Experts of a small language model.
Size: width 640, 182M parameters.
Experts: 80 ReGLU neurons an expert, 4 picks a token.
Training: a variant of SOAP for the experts, 669M tokens, 5106 steps.
Below are experts of layer 10 (counted from 0) of a mixture-of-experts language model. Rows are named router (the router's row for the expert) and show model dimensions 0-79. Each number is 128 + 32 x the weight over its row's rms, rounded and kept within 0 to 255. Numbers have three digits each.
After each expert's rows: "gets" lists some tokens that make up at least twice as much of what it gets as of all text. This comes from a sample of Wikipedia text that the model never trained on. Tokens count by the router's weight.

# expert 53
router:107076130111048122224093180191123151137145183095182178119120122103114160122144163174090082139134176099083142139092088070110105154152126106176158172148172187141103089163116153195160178147147123159067063071024106136112138069146161116122072094
gets: "\n", " one", " out", " part", " on", " over"

# expert 23
router:169178134055114155161139111106154138146097147122061126087170144115134158224158183171134085133122124192131117142159131086070126138106071105157129102152143201154160188115144129131121132104102111088134134131074144104176115156158150148199088175
gets: " ", " |", " t", " Sh", " —", " sh"

# expert 2
router:089136175094059168144090095111111077140104088147096165112055093085109080112136102126122120149131113098124158136155146149105166200116105109115152065165136080165137055098107149206134203177106107063144140105114143167122098107131083111099142157
gets: "\n", "==", " =", ")", " ==", " United"

# expert 28
router:134141128128138132059112200099101109067108139172074081183153116110106132205103116089121089103113154062120124137140148137129224096174095134128079127092166121090147121119103168082146145176139124112139107117159134201138113139107151111188124134
gets: " R", " on", " of", "z", "o", " in"

# expert 43
router:126083122107126070094134099143080146168158165091149186162147073146122161171044112179176144116105102094152118124134114125109143071196098137110097151080143140101169136121176182087125095113149148153138143169099078116096184111040111126133106128
gets: " in", " of", " New", "en", "er", " The"

# expert 56
router:127109137130210138168093078129136106139119096160131098175185134092149150138126209102114101122113089138129149091128084170073114112125046163160099101176143127120101112117131137103098162109161121205082125138158078151109124156148074129135084075
gets: " the", "0", "1", "2", "5", "3"

# expert 12
router:132147070154088163203164154168131111122113119084056115083189078162148146124123160118113122132080164128114116142105172114073092148134101151135111150177122121082147110114083112162178118141070171092100168154125095164140101110133193091177131136
gets: ".", ":", ").", "\".", "M", ".\""

# expert 35
router:154148102068097156106140124131106109118139110079149106123153169147046156105154097116140132090152129172146095165096144092126156124126097135097116126090161125138145114233100175111189160170125180125096089090110136096126096111186148103153128097
gets: " |", " 0", ";", " ", " 1", " —"

# expert 3
router:143115177137120134118118158090164255145143144035100094106160152175099107160151145094149169177134155140143120155084144151175145123158110128168134124099125105106096155209121133163090119073144137094128174101100140087093144122159106111143076127
gets: " in", " was", " is", " as", " at", " of"

# expert 20
router:052169157146114141136115159186130114104146139143145096157119148093129087088151156151152081160088135167101055133128164125113154170138090097115152132097169087129157138155149183121181136134105130099097145107116135073197103116147130112093125104
gets: ",", " he", " He", " it", "-", " It"

# expert 57
router:146172160168120134149097196098133170113068138118124102130142134130104142061090133164111106163123134112160135121148117153144144153102078120143120059176057163132096160188109161135164111085065147072135116127131200125153103096132102139163119154
gets: "a", "i", "u", "ri", "ra", "ar"

# expert 9
router:126104128133080169127203096130086135077104177090141146147058142134112141099173129129090113124122087070176132106112146204143101079170132141106116113121112111062152164058137159157159135145131093065059147196145146096063134116111162101137117076
gets: " the", "°", "|", "″", " The", "′"

# expert 55
router:137154146137109161088122083062162152108159123118119069105093098132097150097169076166093139133125211174149157159114154159131180166148055131111142152150087131075163078158112154119165116084138103101136097164151170118093143162152062153130122126
gets: " |", "\n", " ", " was", ";", " N"

# expert 0
router:173131134131194153096164147127147073138144136135073105180156171149168160159124132188169137090122190191142178079123098111165138131115151141166115159141131131145142134115136055118134100118082154099121082179163110105147161136117117150127078150
gets: " and", " to", " which", " has", " had", " but"

# expert 34
router:160101173116212128150197122107131102138117150129193173145100097170185117147141138142070136200105134101179143137137161133184105158113112155154076131121164115160121121108113115080081167190138108130092152142164115160092117178141100209084150163
gets: " |", "|", ";", " or", "==", " %"

# expert 49
router:049103104132160167110103146091139092195081073115151125104128127141122123151126099100166128149112159163127113104126104115136160051225138146109127158129125157079159070123104166100130161066116194189154145079097133115130117063147069159093146057
gets: " (", "-", "–", " \"", "/", " or"

# expert 17
router:152173121081134149087111130135122167147116122136101171106179075159191143117136105153129134172148112142106098149159140169100075109163112131099159132099158122147158146139160139121186116091120120112129120142099156155129144129117056122123129091
gets: " S", " C", " D", " L", " K", " T"

# expert 39
router:188145173112157133106141155163109104086100170162122157126092141126194101106175169092099073123094106123154103071073104107096099101112073154174095152127180110162079150067168107100066098098134119079193204104156140189129143148116150105130152140
gets: " |", "|", ":", ";", " /", " where"

# expert 41
router:168090107119136076133212157147112140183148138130088188145131081109181069161072083162221157076082131108144140080073136118089133039102139114134098103085080129091107112112141106126096160076182128145108167150124119159086133112126156158123155169
gets: " of", " and", "g", "d", "n", "v"

# expert 16
router:071121129122130118122129164158135123128086124086111151090176121171121110144168182132177193064117168162161112161127159120151142071141128122144236138091128159116078165164087131095154096163131186108113113113094142186106115116119143095103073053
gets: "\n", ".", " (", " \"", ").", "\"."

# expert 29
router:142127177171105153120121179155081145116169187168121093090115126151189133111089144153179091153114076166119158116119139116158141101123195076095185184133124117142110124124160121175124170113129088106172126077121132144109172137177129042093104117
gets: "\n", "-", "|", " re", "\n ", " Re"

# expert 15
router:098108101127149143103092138150131130113178150121161119088214129167179165188102182150109114157139138112133095133117118123186197169129240161125060100113144089091154108169100159079137160174077093122119096126115115122132150098181171137086077082
gets: "1", "0", "2", "3", "5", "4"

# expert 22
router:129157063090186067138141072113119185169151178146110108129168120160100149150106148107167179104112138118055065113140130078116100145082139117115131105130150148119091154094127126087103082131117093135116095133161113166179154121117121149108097048
gets: ".", ",", " and", ";", ")", "\""

# expert 62
router:146144155100068156202146114139155142122118084130146189152089088087073147088102073133108127109098113113122151141182124146093182176114114117108221166143114129103196070148125171135107124159161158132144109151134099158098166113161110135134065100
gets: " the", " The", "an", "==", "ar", " for"

# expert 45
router:079136127189117141147152112145186151124133138160112144138077096059131160067097135161128198126106151143122102106137077146163119096170153138052078146072183169134148143075122144140102106128109140171109181139137114145145096159030059127077150105
gets: " and", " of", " in", " for", " other", "ical"

# expert 11
router:147133095145109105115093094133148185178126074102168150095081075140114137099131119131127143115152170156148089172132087147128160123112135119163170121222114127104067150110162162113132114134160120142113103117123118091170140129164182098092081166
gets: " in", " In", "In", " st", " May", " September"

# expert 63
router:127132156159138093100111165157183083086111139129126103169171173137120151171173118144067097098103180104107158115128158126138112188139128076109129133141088141178140147102159147105121085134149099133080105114199119128154145154132139103144216124
gets: ",", " r", ":", " by", "us", ";"

# expert 31
router:088138125146082116075126122194104121119123155165174151122148170126086090098111149144144109112106126163161122140071152064127106129138147199192163118171177121148129163094138056157127155133166196124146117076126098133121201095122084121106103123
gets: "'s", " his", " their", "ian", " a", " its"

# expert 44
router:152117090127135100068127135119141117148159136149118149149084140109111110036109160149095134096143104120161153176088157125121110160076095112169121109088060157090100118091160119094117169137153137098124155122179169142137135034128116152162137171
gets: ",", " his", " her", " N", " their", "'s"

# expert 58
router:191100115165121166121212166101091089103104097208177135148188141161075104184157101108131105121083119170143116108076150192138154161132150126107087149088134113125131091141138159067111116094146194125120128085126141165113091054147106084108166158
gets: " 1", " 0", " 2", " 3", " 4", " 6"

# expert 54
router:105168083129098146160135094033120107137144143134181060096104176106167130083095093141137036133095143108107139166116133138086153102147136161152105120195091156147208137097148115182149147120151186092136143058095137141154136105154155107143168115
gets: "-", "–", " (", ".", ",", "/"

# expert 6
router:165146100119171093128172154133156136096084071139030148161175122120069123120133119076104120098113076100150158097090129146168113166086107151083119154108145069044110133130113122117081122060106102105106102074116137067085122092091090082115138135
gets: " 1", " 2", " 3", " 4", " 6", " 5"

# expert 26
router:119166152111171153165142092119132141119117124171110157080141170153164114112128114160098100156126082106159122054080101150149159183190127118076156154157113062138101142170129117126117095076137124112110041103147111128113138191131163088114132160
gets: ")", "\"", "s", "ers", "}", "ing"

# expert 8
router:107133102077129129136143060174130128147199147189145126156107097085153092140156105120178118129115076177153088154089126152116146112162102082104103111130103170107123143094194194081112203081065143141156119123095109139139144164126161142165116128
gets: ",", ";", "le", " New", " John", " South"

# expert 50
router:121175117179096087140128107155168165096098115142197122091078131183072161117174163136155096158109175164108183104123168095118102128160119152168115141127092166078118098140110180100073155206157171125073113100112129057129133168180115179173070146
gets: "B", " J", " of", " that", " Y", " with"

# expert 48
router:139177122071098170117147114089082116151153120108172113129112140123087148185098105078129125100079132077165100134138117141097123124106142175108130117096114169118156136140148142101138105167099106121137118091094047144113125116172074156134139105
gets: " the", " a", " The", " an", "The", " this"

# expert 27
router:140082129079053128165178101156039126166124100193089121148147112193152126146110079100119141118132172109109120178167139182118122113106140120157125152151106141075193118107122089149153182164151119086202173105036143166096056178133122104142196143
gets: ",", " that", " and", "–", "á", " where"

# expert 47
router:174198086206115136118126185157105104159124139139112078157175100163128119139129099132141144165102119101126098112128132178086145117155079149155181120161125092091083100172152114142104098154128176140174121116166166123135039092170122117125162110
gets: " was", " first", "th", "S", " a", "s"

# expert 32
router:179144215183185122149188074092143083128119091101165157121142137095094073090137112123099124151122038081165099114108117152166136100131127133114068135163149098074159156124144124122172139109060170104165142091132132110114218151161135110118135184
gets: " B", " M", " P", " C", " E", " G"